python train.py --num_hidden_layers=8 --hidden_size=384 --n_experts=48 --d_expert=128 --hidden_act="swiglu" --moe_layers=[2, 3, 4, 5, 6, 7] --routed_scale=1.5 --n_groups=4 --groups_per_token=1 --norm="rmsnorm" --learning_rate=0.00461 --beta1=0.93 --max_grad_norm=1.0 --max_steps=9025
Below are experts of layer 4 (counted from 0) of a mixture-of-experts language model. Rows are named router (the router's row for the expert), down (a neuron's output weights, with its number) and show model dimensions 96-191. Each number is 128 + 32 x the weight over its row's rms, rounded and kept within 0 to 255. Numbers have three digits each.
Before each expert's rows: "comes before" lists some tokens at least twice as common just after its tokens as in all text. This comes from a sample of Wikipedia text that the model never trained on. Tokens count by the router's weight.

# expert 20
comes before: " |", " –", ":", "===", " ===", " 1"
router:170141083101065145193155156129116162121117189076087128122144144069121080120149148116116133135202174063124056123132087177147181113075091120138157152124112082125130109129150134061115128098119102129128159119127206154062075138133140074152094153138139132182151103074143148101120135156168093173
down0:124162092151130124109158142172133109149163127175161143126080089185122131083126105154157078132095129146124168148111135123189082101089114119083129172136124105144134077203193137129116054175159102105122112165091157132086125105108056116136100145126142150097104155093131117097035140144073133162
down1:144129075129117128146132088153061103177112179106145184114116143142069133106127195160135117132151118111137135072208108174090120127115143115093073089133131117106161080110123120137157122093143129145186094127175101123158049100141060163127098147123094125092119130159115143143182180086129126129
down2:140158125089179100130103139143176133124148163139158119166190139136121127111116096149138192131086118076153201186161093133143113097123099113171129129096142106127107129124050148108165165097132149146106151093164161140113145156098155145105109080158182094115124122165145134111184126133062172194
down3:118110084153108137112106105168180117167138134071207079132127090075205115120116095153161127103168152121105062108115094128136095170115159123083054113131098117132122111122098118136168150108188161084182091101113168129168158129144178116092097109126110113126085126090159096161118099110080126149
down4:100143133100110163117115094097093145148114137084100141085098111157140146113148160117191153217119082168146107103102122229200093141123149133153152198116152102105158094135111142098167148144191108154089108146126152203104079103151166171110128116115078096096119095135111133179212121095123144152
down5:129113140108111039114090106098161113111102164083058129080083147135136113117075153085153114112121107159180111122107145141081191198104139164117159142158149040132073125108075137171007104158069155119135117086112135132145131144106080155114123218162109094133130126107112139115153118103150093146
down6:107124187130098083119099112190171081152144079102146098187159114087104156146158078133176131142148153112086127110094147123117117160099126106111138134089200117212116037140125102107179092082125202113178104090147182125112146108196110158066131147161160096105083149142180121122106153117144105117
down7:137135132101143109027127106116093179177101084150175119104128089080106173120117106115107091128175122094068107172146179046141145091099143160149137154140081120106124101158109104112115094143084172146075100161110140115145141141087179133118117190160062103091129136074091101124089149101100117162
down8:134129178108139126099147075151157119185153061112103089104105111110127115151146128204097136091145173186107107164099131184165147146123135168149097073091127134154110146082146131064149175162065127161159183186128198092098113151125176080125094154105201105114114137170100130154079166105152148114
down9:152178152134152110161177149183183122105113127182147113124114156106142146184112075132154157150100175113120116086101133157102154131128115116199136084146152135107131183144196141137146157072178114172119059146137072158153120116098140129133148102168092174146182084105118141061170057146107122097
down10:135116141139116097079104071110106100086127125134150159063192182201165059121201177092100154152161135106083132170122135144123083135128151145121101170181117145139179124148192090152113105085130149161108095182118153132115150147119182131102157154129107175051200110111138120104070131150094144141
down11:095123104136153109150129100153143150113162170087083130129080111125196142132159095094151132097099102166076121116129093091099145171174123145175073090151131091115118161128108144124156174088121173127158153118099142110144127149085118144109128172124152132052162150187107098074124146157168117096
down12:116136055165132190114074163178129104131132114170141109160149203176134142103144205144150142083087173154092131139088073133104117108142134170142114131109109156127116114115134098177167088131069160174137147137121109146158135062126149167166126091118152147150160130135132132135100134086143092125
down13:123121125175126173157129114153161147135083155153111150147118107112148134212160089086133116088138115170140130149144135177194161149101158158138162101111177131177169147101172204153180141129137118119083136153089164105131109087100110113096118146099159119073044111173146145087113131174088121089
down14:115118116183132087121113068178219150146117108104145181145158064110120139136111138153080095109094130115077109090150049132023112166123159086154150124140113139121157173149042115193089067134122175123117138161113163152116166092131203167172151096150126100155072083144115109148152147130112108156
down15:113146155136096150149156085101131123182145181190175107139087074140121121104149145098155128157145155149125120145122149178092086164083167171176166138133103139120124061092092148085170107125103104135160117116090124069176102199177102153150104157109107143115133080164119158152096110134153104194
down16:143135153161113177091095108091111192150162079135057112192079117146079065135144130075123125163176118106091139154146163194174113139170130166145122147146141109098162120148087161109120141087142131150093142084126113183176142172145140090142160137144161141100106050141083127102095136123117152145
down17:091153121170112113181146149103126154137111144098137147123129146103155155123102148131117069127131171131106100110105171044151133132116149156133161152143103134124073144169160074147088084139165114096166145148108070145140121156134064131132113084082108154126106145133116139117139152156212115161
down18:157139141181102137121156143110155170132113092097063137151121123164123084133149122141122164167154121112124147140142130114093046089131134122148134171144145139157096119122111105116065100201172145107101195144229184154173143119111139176117109103070082113108112161121107106138175075157150155161
down19:127110067101198176129161163094142127109161098119134179184119122091143103103168085124136190137108162120132189111130087126157119090127148157151124113094110089102114099195160137060127110148164116116135114152124126078129188138171088085094092168108144108123181160163121110162135133188091104116
down20:149162151131125143132135128082129121138147132121155106139135193185165177100136068134173119131086126057168136085170081109146142129158152187134147096056121176143156165124153131111124168127141197131138128179112116106166124126062103146097133119146079061097153140147144103145129161123105143134
down21:098144119192134188152171134134129074093127116106146106123142138158231136139189054090135054147119108141163177142146141124113116127129123076159180179074136168105147153123144193160173119163084154157160082132120107101118142067094150122152127135158093170123084138131134059119132164169131168098
down22:094126107124083147165132206184170148099144158080094140105182119165139193141105104141114100137148164088159062112100088101176154096112184120114153118195106102140145108088082107106182119169131124174118150168115065131083096081130142108128090151167114152156167138159145101146123097117101175165
down23:114159106139183125144159123127116181143118171115153222115105081162129169139081172133118153157153179100089140111160145132126160096123137169062124124149144091093169116090135151115119158155136142111177146153099185139086133101179103092101124093145153142155026131135144106143184128143067147097
down24:122107161076123121100092145134204102155086142124125139174124167181110090173077099103084116105173117116098111136140112073107081141120146113076188103164107190110120093145175075111132133155133159130123107144160153193191128174127109126124100208161142161132118117094159091140109120136113065143
down25:044159161110133140121127167070093115164136163122133125109103187109155179159097169150127129064128131127145140099152073129119153068167153149153105106108092153092153106140136083136096139140127147143166092106156116201187135117139106076162037175169019059142161098119106134126166143186088095133
down26:117133118124163092144105076141213091096066124142117112166158082150070156129154152051125065112157142117145068148121143170135135126135163115108149123122109107078145125117080117085156148174191092141134150135146176075156100155096088075122141076105137096157124154107136075092128098164116140095
down27:127190159152058101067102164161142163169082123162127142141148167075089070093108161067145115111107093127106103021061143106161112115079155141140106093103165165142081066054142160134157161123111133125163099115080122152151150108087125115119122171139123074137105108145083105176152093107143115198
down28:093125121110081187154051117127081105078140128120158127111131161099174166186146116105077140186109101147084108087125094147133090063054131063121108112121108153095148161134141088134167102160119140130082187151172130123155151152158135168165162134107071130131182168132124178163108132145108145153
down29:074136145120145110071165109119128085154142168120105126154156152132129176182179041110148104114159113097091148091198101125102122093140132174095118108048136072122087093142109129094108119143088197129103145122119100157166188135137167152102143162129161177102142161101114105172125168133160144112
down30:129111095139126146123120163157054097184129073113134096156132088103141141143146123167078079145079175152070188117083071123120126102186059185136124120123131104140179150098111109133188145160097122116129124192157204136104079146125184141103140083099096151171132151165059078129115132098114083094
down31:156136126122093145092084159121133152076092096128097112152148115127099199179167108152108128096108106140146091120118044094124138161152141143096106086072079141173101149104099113154097075157089120139170126140156178118065058143077122130133159139140143148112133147115167080039096107163088106192
down32:135089105159090111095087163139179140196169147156142167132097142176098136114102109129180122152157123138107072171139073118158170158196137100118100098134144117124108135133138102149135141095192091109128161136152171124112123115129058141083155166120116084075144178080137092120140124112093131154
down33:079143143081184155152111103111087110144129131123151127124141169140119088171131042076167155136146147082149134165131089148121124185145129115138175164114186099111156122121135130131151138138154147122122157150139054091139091160125111143153101128082092116095075106109219202103136065110148066104
down34:140137065164120133100133104142118119131154085130127124118095222121088124138091121121051104161156176187089179105148138093132125090117121110065083138136145150142174171140174069150171133115123161072124118109133193136138093097054116166105103146119179103125169150129120137112078132078144103185
down35:132115135084088124093137128147073155159147132101040143178064101120122100097084135113105145143134127142133138127106120117175065099072147175160089081140158149126097118106155119101160144115084124063180120115159055124093119166128072139155105123132139087091123145116098105146058154185104059110
down36:097118189121136125176163144192124100101164122127101114123154135086085204146142166045105120153061132119070145117114164099156128133068129152121185127147077103133140195155124155124124093153098159139082148150169154128212135154095124168169160179103117112144085129169154123108154123162172186144
down37:130168129104192149157172159114241111126112162122104128064130126133134117140161126084124084155167126122097136147168145132147155143138107128121226102159153090127126083113101104137121116145168150164095186119050046073137105073169090111145105102129081104159124084144107099132172111130137130099
down38:117098140105128138095104125145085124157149098142117137178147159174140132151145091161090157098132112177159063150110140130127099106094153124160159147071162083103088155148126191090164117177056153219097128151124092160196123099178144161168072138169141152168138164190124126159135131164210138097
down39:118123099110143147180126114123089135060099178115078135091138147114163161127156083181147150146136112153164157122137122131080146176125214171157071147138107142184128101167133097144103109160163182124121124134118179094097178146103131084142141116144180097202137168155095101091139101151139140131
down40:234080093157153122131135113140074149146153115093138136132117132132112115116106155141174100141100159174125137118140118147113189131127123082140145175151119124188124118095160088125059176116162142087124132132127018142172149111138099136101124118123144195147163132120132126155169170105135121230
down41:078124128094119139124135144119088156108128243130138154126165075141187112068108160176112133113098112117087144114182180126147118152050093062160121112162160099111018098204140079141159140160132108139203072173121122156154127078122141142129092138141064115135123076135172075092164069105127123148
down42:154119134126096172090070131088082064158113141126103147101113116055132149115121117113148109175149126121079123095135127113152169141110122131156107091128111105075158184194135107125133098131130085122229071113167113105143164137129150058108179124118143113113108189136107142112118074137175071118
down43:204109103111096146157179130181147137100160078136130165177124158108109143150128142072128169148130143151085158107071078096092156133131119156130179098137132142156130137146123147190133152138151126156152132130128119121219085143083123109159126166140127158105137102128163160106119165111145119110
down44:088097124084131156108172104180085156090160125170113169081169085117076152091118144070137101076132134111166100119087129107135170114168132080112090120158155064170156160090133079123164167089141123143066149178125158146135127122187171130173157173139139198096099144180109096175143087073178156133
down45:171132106115129092151126112144170112124131205126143083123079188084112146122113130128109048115124137082095084152128110116151158153132160155128154175136073114118151166147091097184133075077130160112127187153124060183124153126167134130099102124144124135176192084154138124119123091142098099067

# expert 13
comes before: " |", "\n", ")", ";", " –", " by"
router:145167100131100145179104143115129128060119129112105152101107116100108106063100143116210128098158151079109122163108123145143158154077120165124103136108115152179131149157167098065121134115127119084129083123101198110099121148169139097103079154122159152146106099052179097090162139111100121139
down1:093214094110147081125158162134130121096127147161096142103138075128185116165092138135101107197135071160120122114125131140089165107128123152179104159127163145091116120101158071099062179119170100153158120120136129191136112200212163133138119127116110132162152096069109112114209081147118126094
down2:152121168184129145111111104147141028097097149129163137160162085126151121125091129066111115153133135165133107066170115111069130106110119078110128120056154104095189088146131117180161165198093109099154131124164063094177146110107078097111117142151104044063104103092157141106133091151092065086
down3:106197098124198105096117087129152080139138096066158063069106135127084158147130074179080114151136131128110136125102164140110128116119083198116090137091099139109100154124123122111105114077109162079049148065102103127113174116124136154111153127110178088109140112169122110101131128136090112080
down4:135109124122104107175169081117182151116122122119163152090061099104057131119107135127107092186119117137125165103067123113108104129135117124123103150103105108136084129144096128156117090204098137165161148134096143116049145090127148098174122138139153083091094169100191132122114136143073116119
down5:171151152149110102128064177100146127109180124185117154109091115136090110129133057135114140128109136134074149139127126136153159084117156127131124199130121096130084121103152125154154084087155206124148110121168110088185143100094150139117071093144117174102146156141147124145117128164181126146
down6:136108117084105142113152061069123092198115199130127113139125139139152130148152139128095156120104132125049167078172125079084104156175142138175111133121122081108140170037111132166165130086161151161124122083160165114168128112135101132118126100151106136124165120098116158158144121022103106124
down7:067094091165153132110062173069076123130148134077169106174110113083129157185119123162076111105130148120163162152104132138137091119114114124086074151135114112146116130169123111145085109135094132132187124133112171131114156171182111102123153179086106122144142156113121180117161152109117101144
down8:169085145141122084136130158120183127105093181125136134128132159138109127122120127195052185179083117119153142134156041077096106128108107140180154145114107093107148159058183159129150106158106148149089122134099147099114118183114077128162116083110111141109150155061121122112134098085204056128
down9:132130141122173096091051168109172146104162105093149137065134053133171157107125081151091184106110095187181147088139141123118134135176114129110124159099160128118115103090137180141138117150103042117157124111173255075084152078129189161075134184122154109090109149178158031066113064076139101172
down10:096110132143119131113131138175118205097124142171091089113072126113099139102091218174135086124179077162134171183098188206095153121091132077128104158144132112110107141051118137064118055125178129130196141069163204123093089199144121162165097134117143067141116152138072067066213131141150118137
down11:117102126112138138106162088113093126133104133147155096173101139164102136165151132097160113123144179115096111119119146162114193145169137067190113123120105102105118214150173170157188148123087130107057158159139178087130096103157147110112135181162139118152124175144145082155061095133186154130
down12:139133143116112168121182111108142123070166093145120125154119156178141136100144121118078109160109143121170137108164129085146150160136109136108134122069086174095130137146150142170120098148186154131123160064140040157141100117088110133147115150071181180132108129088104122149113182113200117108
down13:126080098150168107151110150110091144127137149146083140125147116117126071132154130150123137094112146069051135165160076128116144140108098180147067139150160092151136111150130108100173125137217097125146112167107128128132136115073133157152111132069162115105136072146160107145149129102117170098
down14:108175135153183181162126167172146137161116077136129119035094151121132074156076159115148161146173141144104107111108145144120115117156121086167101188111128107164179140149142120105121162080079077133117107094107121103129074110087106150093106053067128162114089139135076130139140099210079133109
down15:158121082077151122170098131129140164116133099140131146046081115093101113062181155167217144125144085140094105150082162187099131162162131190145112137176129111172128133106142106066124189118116141159124175179130127114131118170117212090095100121132130160160092110115151144082050116114094079082
down16:077184073183135141152144139113144101123087137125188177093137131121142147127094161167124097157103087091117132143141082137113084128140115148160126173129162062063106112120200128157091101119137157156086118148074185147093209177135141150143183138094134165122158149133120109123085100200122123122
down17:100142125097092112138066053201161111111138207181161157140174133097108118073142142123119128142097120123168184139150125135144138098083155141158129185095075196077069083148172203158207106107163142082181147118113152208153164158096066145216095149085108080106165145081168097090101115104100097132
down18:134142098117099140150095080088143130081132179142182122211097103102112138095130119149111137117163177104191148108162177115104174160131179083109122126188156083178154181097137136135154037177045102141137116123104070104108208098059105179114114156151115139098118137123127163110146106153145163163
down19:129111113155202128141069112091102172102129056180101092148159151156119123105139181132106063151110143137123124140142148145143054083088149152133117121148143179148110131178121094119146115129112131130101107131145126119092082091128149169152117098138153159160148141108115101122203114125139139196
down20:107092131173138133174134158137104206161131139110142138099095122104139150129086119092054144115163039120216096160162101078157157180115166137154069086134164181107112113086168170139097133135153122060163131132168059138108113131120164129077155096164102094147084125177072126116120115158145111105
down21:133196124127134122117083145162145140099135118146076109106130176108143140116159153141125109128171123142112118149071114063128154164133157140087085138101140111113063123140171160076161069142157141162060115112117088208108179128168141109125149118079114177140184163132130117100154086105168163115
down22:102120116119148148150052118098098089147089147160186155142096167112127147167182166116171098117115179144134105198130113147119123126160110137107148179168085104129144151176115123144064128109103135100153097161067182088059147098158121087105132077182081119150178153095115144113115118136179134058
down23:175154085134087138142106131093079203155121125098167131098090109114059088100173148115152147101204100092081046158151161065100096098113142166129144116153120135079067179135124175153117200079138139086188156101173075170090119151138097084103102102110113147101074143123117132150079159131132060125
down24:172138108109144128064059140118141133145140124089128103140138173101156091066182132153023108105149162105078078123149165060121131138088090187125089106102141070087124130122134054134080049123172096120107126153134101134128085107129089150147111149104099098095146129133109114138119192081150143113
down25:117168138152127120178083146111105143068117117178100168132135191104171152134140137157183116172088128129161134179116133143121155119097156131128119179098124142110086087165114172162142147123135114103099133111151120203149165150115156096123150125176111116099133088104170152094080078136076105133
down26:091119065128114116158122115110135089156133112131112089125121152082138096130184107114137148121227098104110160165148140116075059055106128137143099128091133118147136206159118081123164174038172118096130215091146021116178145064127141143113120106172074118143140089098167144155129094115120130163
down27:135076140109125145122086135126135188122135070167048111159148105169122118104160142085121146143087177158086101146055081165130157162106162147129101149119084125103158087156195145146108149223089101113155143152145138129140071136114151169144144131112131147148079107157150064132140106118091138148
down28:075159138113108152191143076138066156115154189102155168160154159192120102185168132101145112110145135124105109179098115106118122134145120120161121136175143054128216181095131138134130134119111161087110105123087080095117199099129185131145148138123117180080152110170184134160115150146179068200
down29:110145149155107062112076049051175116100145130088106120129121152166157113101108076187113182152182186100176114133169129146109072119148169191104114117125110068137148087181140158126126106126140126118167146102189112155123135107162133162131159185101100091101149123218186129136163107171096174103
down30:130180131170182177122141185077084112193109122164170119138172082141162156124131145114153144142096153129114103165145123032112143113138098115081141085132133124089084141085120171182064151061134105116132117163091177123105162110131144128174114114085146121116124152138072174193154083093063152136
down31:114126142175107165176137125073088138110183076143106160093170142153128111097155171130113142132149110114148130146183152124152181120127145199131141148126111095142118115091144153103119119142101113141068123148085203124156177153103130096089228117072143146138058166110182107115094135110110129142
down32:140163140126184135221134172171124097106111142176119119146142125163198046209118139103105171120130214105104156086090123127148133154170144135137161140128170138144115145151173207185125105160111081096141147081143133174140157107146156168110107139162156142148157133114092150151137181137165075094
down33:146091109091127129116055120179118117089121048066104079184158143190121178117112120061147154153122076044118098145115086135166175115052133137187079135153074129106071129095131163084108106108164120117121139131150179151162071110115151052096103158072083102075176123164127152168119119142114101146
down34:109144143129139107130123092145138128112138130093096112116124123131102122140117125085179089111126126147101090156145139107101137159115140145131113165091134156148109124130163122162098167198154087127106098119161096156166097181168138171138150078128056128139208143160142108076171143073152149144
down35:112173098099130119172109083123104113082115143093112109142093137095130123169161067125072135081126110167184099159066141106104092104102101125173114073137113127055140116105139144126138126056091095154110083121176178088147160118149148065106109090110139112116114093118176118098116174070116169177
down36:100121133096119146140119125138204142115119125121108075141157145102134108170153122098101069101133158195159109087131114136136123118094080129167114163134148118117172140096110157111109096164036147147133152147155121102177155198127125118154093149172129157199082078177129116139082143151108132179
down37:133125106096136134134091143161139206144179127171135074135153050157133116114121114156175175137111075126060162151173093108089160086131135153179134076151096111122155127169125103144113134090118090157147097144088102146079168087074189113054172130137122101145147137181087156135182134192133082128
down38:041175076143116136161176131196167111057168116158142158074111162109177128109146154128121095161115130148103122179084148111092144110110142088173156100074148150157108169096092097189082157148121173155122100101096129117091203124113100081090096135143178109113111138140118152104169139084149104122
down39:130115104115125157217110135141139112157094174142157166105160128118119096095168122119171152183138143090086119144086145159159190095177089167173138170163084131199144113075148177163064072110110137150129169168085136062061062143129111137138080149161148122155164088105159106123161175103109144161
down40:138116161132088172144159150170106120063086066099145096095183161089153131071147139171160120141148185184136120156140123101084128130111110123085145113121089095083138142148149141121157081152088104107157147130110102116108104066149136079144105153099084104101203104137141155134111075153105144172
down41:176111176174122094081116135063144121145165103109142179129086101143110143116175086170065145119108143097107152105173217130171155139099087106140123158155191071104115144131141098123180123112106197138076099154135072139132182167084109210150064147159170140102034112095121089126075113127156095140
down42:123149115126070166119141108101148134146163157113157172200147101141154116079058136083136109155146165154106098154144113100083163117111122133076102130108136163150150111178150179063179156190196109070165168091158135107164185102156126109148146210128140132145106084169142103149123070153085186159
down43:181108152105106153126138150153119119129196168142149180131141088119043161152091104152097134097036132160134099132116076165154179180150130155118106152125163155073110109142125139085155064118099105135132141127102174143161137155114177088114093097087119113139054149082131089154151142159137110157
down44:100140095127132073168145125137043143084151129148076109149166089155076119095130126088173164102171126150079119139158100185095128176126112117124093142075117128084111088147134173076132166089065154153138096138149118090158191151140082155108118148137154140187114115116103123135145065150139115120
down45:141097158135109123053102123124105133067138101108105126117123125056085051116082176136122161095149140184151131101099148115120158090132079139084097091126098197152176132164085088097092108117116112156125119140114149151173098149155130126092181134148144164158181140140129115152120181080135151147
down46:161154136094113122116132111124183112163085072125159108129164127151188145113114152162178164137189139154068126095159199191120085192089131118062148093131124157116165116147117088110121047150156116146077088091147187176126153134076161128167175117073104174131162137132112161084144102155097131098

# expert 0
comes before: " the", " a", " his", " New", " order", " which"
router:135139064106214156162149041097175125120117173104105153138100153084095121088186131125181042115152130086114127128148106181172168095139101165143151159138198135188154112122149133076094110090104150085135120111081164155073112142179104068174049095157127109161099101103156134091143107129148141106
down1:085199141176091086163139135175084070144140118162169117096099111171117090145076144131140122120171129076136150069110102074124155139133132186056114112172127159163128133148117106125189123138153057104135147093135178154036136116111136174103084116116107142118167188186135122128093131126106134162
down2:098146127117147060156117177204087130125099117134138131101112089125093127100131151128169089047104180175131193134120091188146099122195102122183158117137101123185156111125144156129138200139193081139102056133143110121067065130150158099129050088095096149099120167083067094110153134087111203143
down3:120116127165110103123084141083102113098090121138108129117171153135136171089088142116155108090122110134125180136109160092184062097126112182147168143100113149135193113145147131105167108142116128123049053164148146084129112106179125089101112085150105129136081120127149143118112123102105173151
down4:137103170057092136082099082159062122040122170144152156147147084078143170079098151100088119122187129086140110142148135100077125126079093082145084129138137092079139086180168177134118149128076143135150106117086054116175106098088158116107106147161165098102188109139107128183120154083117092108
down5:134144163132053134107143164103112078076132133136159158106160135153116159132138095151134119187092110201100130199107089083033094124133124112125089112137101138141111185149079135131071166114147139160127145123101189115120118137184156095068109136073136133107104131104067101133184153104127106125
down6:136163056158078114112171107133092147101109111149151113093106073100122118135134169069161169185092146169111167133131125175154063177144096144075086117112107112151131189183140156113095137189080135100102105070153159120098120140124112167148134100132144176131180119096075084164108092202120149207
down7:166129132123192133123135173125175139159147155149140163132111060075122131109150114091114067132109122153110105129157163172151102117127125105156148148076122132153148051165105102114069094130174171110213112167110107124185152161134130085059071156143146078106089094112136128151121145168100080103
down8:155130134124083091195123096138095159073127148122100127094089113129187143137165186113124151169069167144078139121186116144087149171112115134119163106125073165174153106143102118155113107172164109171123141131093044184172136083160075078133169091132167124092144082140066075126129152148165156119
down9:168164126094159081131167055175144155113092162098149172145128103153125089172097157100102129120155179106139158110072123109142160108174121159135162092083198124077117150131109163183088106107170124120137126131135169163189149111172136108138079101163134121175079114139150126141112168117131110076
down10:171158130124120133163101122085104104117152146101140118104156131168098165166123106134182133129138074139159154119104104107125121167146138169075171175183127139134152105134193122164192197144145144136110113069213139088126117122186128144154134126122126154096214207074088117161119097140184153087
down11:065129179096128161087159105174089131161064054136152088122099176114130220159165166172108113097106163062132102163091119097114143082115158060171131117159134090149131118090133079028166161099074096114159139111088115137116177138148068171137097050211140147147088090152127151099138125167193141130
down12:115145086155106179181096155134180116134118156164140129169152075147167139072122165115120113159095118164099142087168100119104112142129030150156108066108057095147126092159112139096147130163120128095135107122080105173116038104067152127117120122141240194109214146133140118174114114169153105131
down13:128104144153056183101164113117085125121093095070123166121188165130151140197092141107132109136131163148086159139137097081202124128149109133169167078069083122111176200112090101135173127129162092138136088146125158074115108144058130077175063146189057150174140177107121099093126128118171119132
down14:082116112145098095146114131114134146144124140126154081161143079155094164092206138115149186141109106113126178141163113170132140143115121125100069136165105133106098114077171173127116096082149118103140105118143222138134186076154143129091123165106083159137133191144117156144114145119151125145
down15:143130140102151146117187075098136146147128194063107110117126123100132098055124123110050160147162145107101149100100133112154156125099117166161092128185122120140123126148135180082105152158124054155155126126109073120083077095132099088146093109137123144135135079145125097126149098152128138129
down16:124102158172121113138116149077103109131168137149092164178146079139157109193053202141082089129171162151090158118153133118110188101151177091088160123139145129104085112127129132130185155196212145129070158097128134172116099139125089084119161118062131151139166068149167156157093106132133055136
down17:091143181093163153148079108135132153167116170127124124169127082154125081104181118092110072144146124123094092100118134134096072169148132128153144128100191119119157096146137054114071099084142168099148120143150030177165124111147163116194112124107156148166151159166162152087136133090099098108
down18:140168061109104083120104077092091154113168126111080128129053068137123113052102121114104114175114109106133172100126076105136164150118111103127154152166157093161151094158128110119113179090143131159181165079094114154135132127110103128152164127104108084123182112119165117095153144111118067199
down19:140176086103139195072094174093159158157070090074111100176086077181127153124123070172088081078160165135104095176111118090126133143156170165171113110120113139135105175126167096114151158115162143081102137122180096099082106114149056119105149136146124125093162167133145123107122117157153082133
down20:068148088089129138127098142137084134109134121150100135130113148097138150123128083154142111094126138116112110119144142159114082128086191124144110163155150147087147163084135141127130065110101094120105122101138106150155075113110149105188167123132107154134108142072155092162090101185138146158
down21:153066190116152159110122130135077141139116192174087177092142090102120100155102116124119204176133053152168136176110195098124142076190116121101086165093138116140108131108134119101157169109192127071140119117158069119118158090078117132090138168087100137087171140159116105188121105104177112089
down22:144164159134146156089126174122150158113097130141194130081167102152143123181137117159112099077120188155158109126121161126122158118107150112144169181093133110102132096117126193124156079149137135057116123164138112144170096161066120160140109154098139131091075147135096140110090150149103103135
down23:121117209165143188138151150138100137223133159080152081136133126137146146106161096141094116140171131166143176135106156164111097161103132095175144136058139110118129107103143122070229189092103171121148123141104117128132158114171145111075142210100158122085039120127204159129095124125160122102
down24:136162155108152135123137127146170183121110151096117153155139150111093110111110145120130179111176072139130137098178141094157117168101117148098189180103150156148142095116148047150197163143094112103094128081139172067110162163140124056152097111124094089105147107163148129094120071128117122072
down25:140160078138163136099165110112117189124162184094089143117096135105115110168100101081051106099218143143122153160084130122155187074128134140162125153168094149140139152069105163140070110050150134132124142139128084135113123136116145102131144112197141073169122104158086155087097129088151143112
down26:153138159174137170102059120163149026101138068138143135089089131121117193151145143086095100097024150142143147171090159117110107139140090229183117143085121158167111128169144122092058145143113140090120055096142192149055146139121144167135189116109157172112138127100120108141102141153162183160
down27:118129116158109117133147158143131140102082118113164159149167123161150125097116143073152140098185130183125141173138145080061073156150170050116088125084137164120091143160101154151100051100123153131127155110188054137152138168099106136119147158136097086141218143076140167075141083108128142123
down28:164125124135132180165145106146147130081176090148114130175161134117087123156106204093113107130080158099123158112130099136119133143110110136074088155184125161151095165158098084160147134167077118094147104129145144139095129077116077124186135123134139124140159127099142169118123091184141136139
down29:151101130111174162105151165163081131152153178128105085069036081042061075096168142088121142100129159097124086115119135188128107083134122090156120114112169094162076183152114123087130118110121104142112081063140091112129116102107137155105133097117126124137141094121144148111129138113099082189
down30:125144114148156124135101121121103111186088088170059130162053184135127190169154123069140126133163169065123102113107095150049185123174017054143102139158130164135101154133106137097065176107144141125117185081129117151135081132119140141131165137156108161112143053072137129115122119184186044159
down31:103181108098097119116111138116167093133112155099142093152135117128138141113055099152165153137185099136130174145128130107117124082102159169136072086097094151140095124187105132122158088146087091124134114122118150149021105136092138155121123157141107099087132216209094133193071111105132163157
down32:127183145156154116137197121109114114168086164157142112155057120125091126145172145110161074152128166136120129102115110153116104136115146071123151122088127117094109092132102111095151091152165119168111126149131091106154075129156083165131140199134091074115166171108160151137136100126149149125
down33:157150152099074134124063125125080110122096089147141138098163133156110146122107132110154126104138138114100117117186141149075139161145119108128105154128067135144129201203144170109112099140153085122086142182148148079076077166090127110086126153121162114102147130144093131133177169107109133164
down34:143163068164093124117218131093124148062157170181147162149110112068166131112155137119135159155185102111126139143175124088142161096142094167147127120110150115111177113068143144091135117127218101128116108103123160083255092153170077118112123165123148037148107135136148110116124128094132158153
down35:088160104119114187148079120062152108064094077126126116150087147125089141107138112151105117112107172096135139182101089034117185105076110129133126080174046105115149122136124138146142162144118131146160146123075212206121155056144148170117111182117120197169157187112085111127091066138154116174
down36:110156161074122117113073029121094144088130140147152155130123094141165071088181138145132153171113172087094084145126089162117163146161129053121122093191121175092136158140199144167136127137146129154120141114140075168024081119118150157099094114109156133085137102146128117126121123133164098089
down37:127105161112073115131125134156103139075159123167138152190128098104166173086055145163164147165185119182127100131122118187149144159053198140123116170109152144104091154132177176107075120152113142133138143145126151106153133156132148134094083149121140162064165142148141144181089145076119100119
down38:116115177125091137086106133183169160117151110140124117115123130138139118152132100104104159078145189136112120154116179127123135134124179145142118126132045125114114136169136137082188121156059157126126153095130131128105098148106096177122105164094079197067150126169160178131119115144194130129
down39:127170135123147184165118126113161213134115086103140047140151125146171092199137138154142140114123189105157088149150091181148096139122087123179100147109147100093127211174138136167095077090122159097145142172181174101116128154086131192116137121126164170126123081147122147123109091146140074195
down40:154134094177101129158102114058126102056115188157116114138117199101128105157141108140106157148066108174128111133125099172143171111091147127128200086087118184129123108103155103149090157170105193114093143124166129145163084081136116147108059114171141144116158109120111200118179121134169126035
down41:142154157142089108089145131112165117132084137118120137116073153076097164147119141154081163119153110113118177133048107145186086170132094117155115168106152145126125153105152194084176138130145078136060097143163161086218120083173138203086101140111145176128074130109177148139113152093121154110
down42:117152100096074146108080190137139076114181086199148135154109112124097132111111097076106183142117114163122142108166042128144121108087131162136133094167107078107144087099201092099140131116124132148071152136135115146110166115116143145138123098104145131115159133166158111134149069166096147162
down43:135154098065115130092154161121103150096114070185110152070122122141083158152081132141144207145145099122074134151177122129091103139091145134040163114142171084088091200091156145156165130152114069176134153120196106084148126115094089102149107093126086078137153110140130127148136169145099104123
down44:126086141121141086122160130141089094168100199046135122167175166124127148070127112134198133132154110156125161084103139155187075115150145112123148119147184154102115153143127153177138040144089082095104103141166033153164118125123084124138116142214122084139099170144127089101143101068100137117
down45:118148118167231131179138146126135106141110151095187124131198157126163105162132135136123111114092092168150116143141103119114126123226105127087158111113123093112079151111173105110133140123048069128154139127136157147101138151157113157110087124142169116140148124102166161156181141104106108116
down46:122114127143146076131157118148134144121140158119139154110123148127200112157123169062129110149183042179127154073110161167076100130115112118088156088124165113132101094108057089129173108150188127093180135097144124125218125161100128122120187129146128076187074155089160046083131220089132138106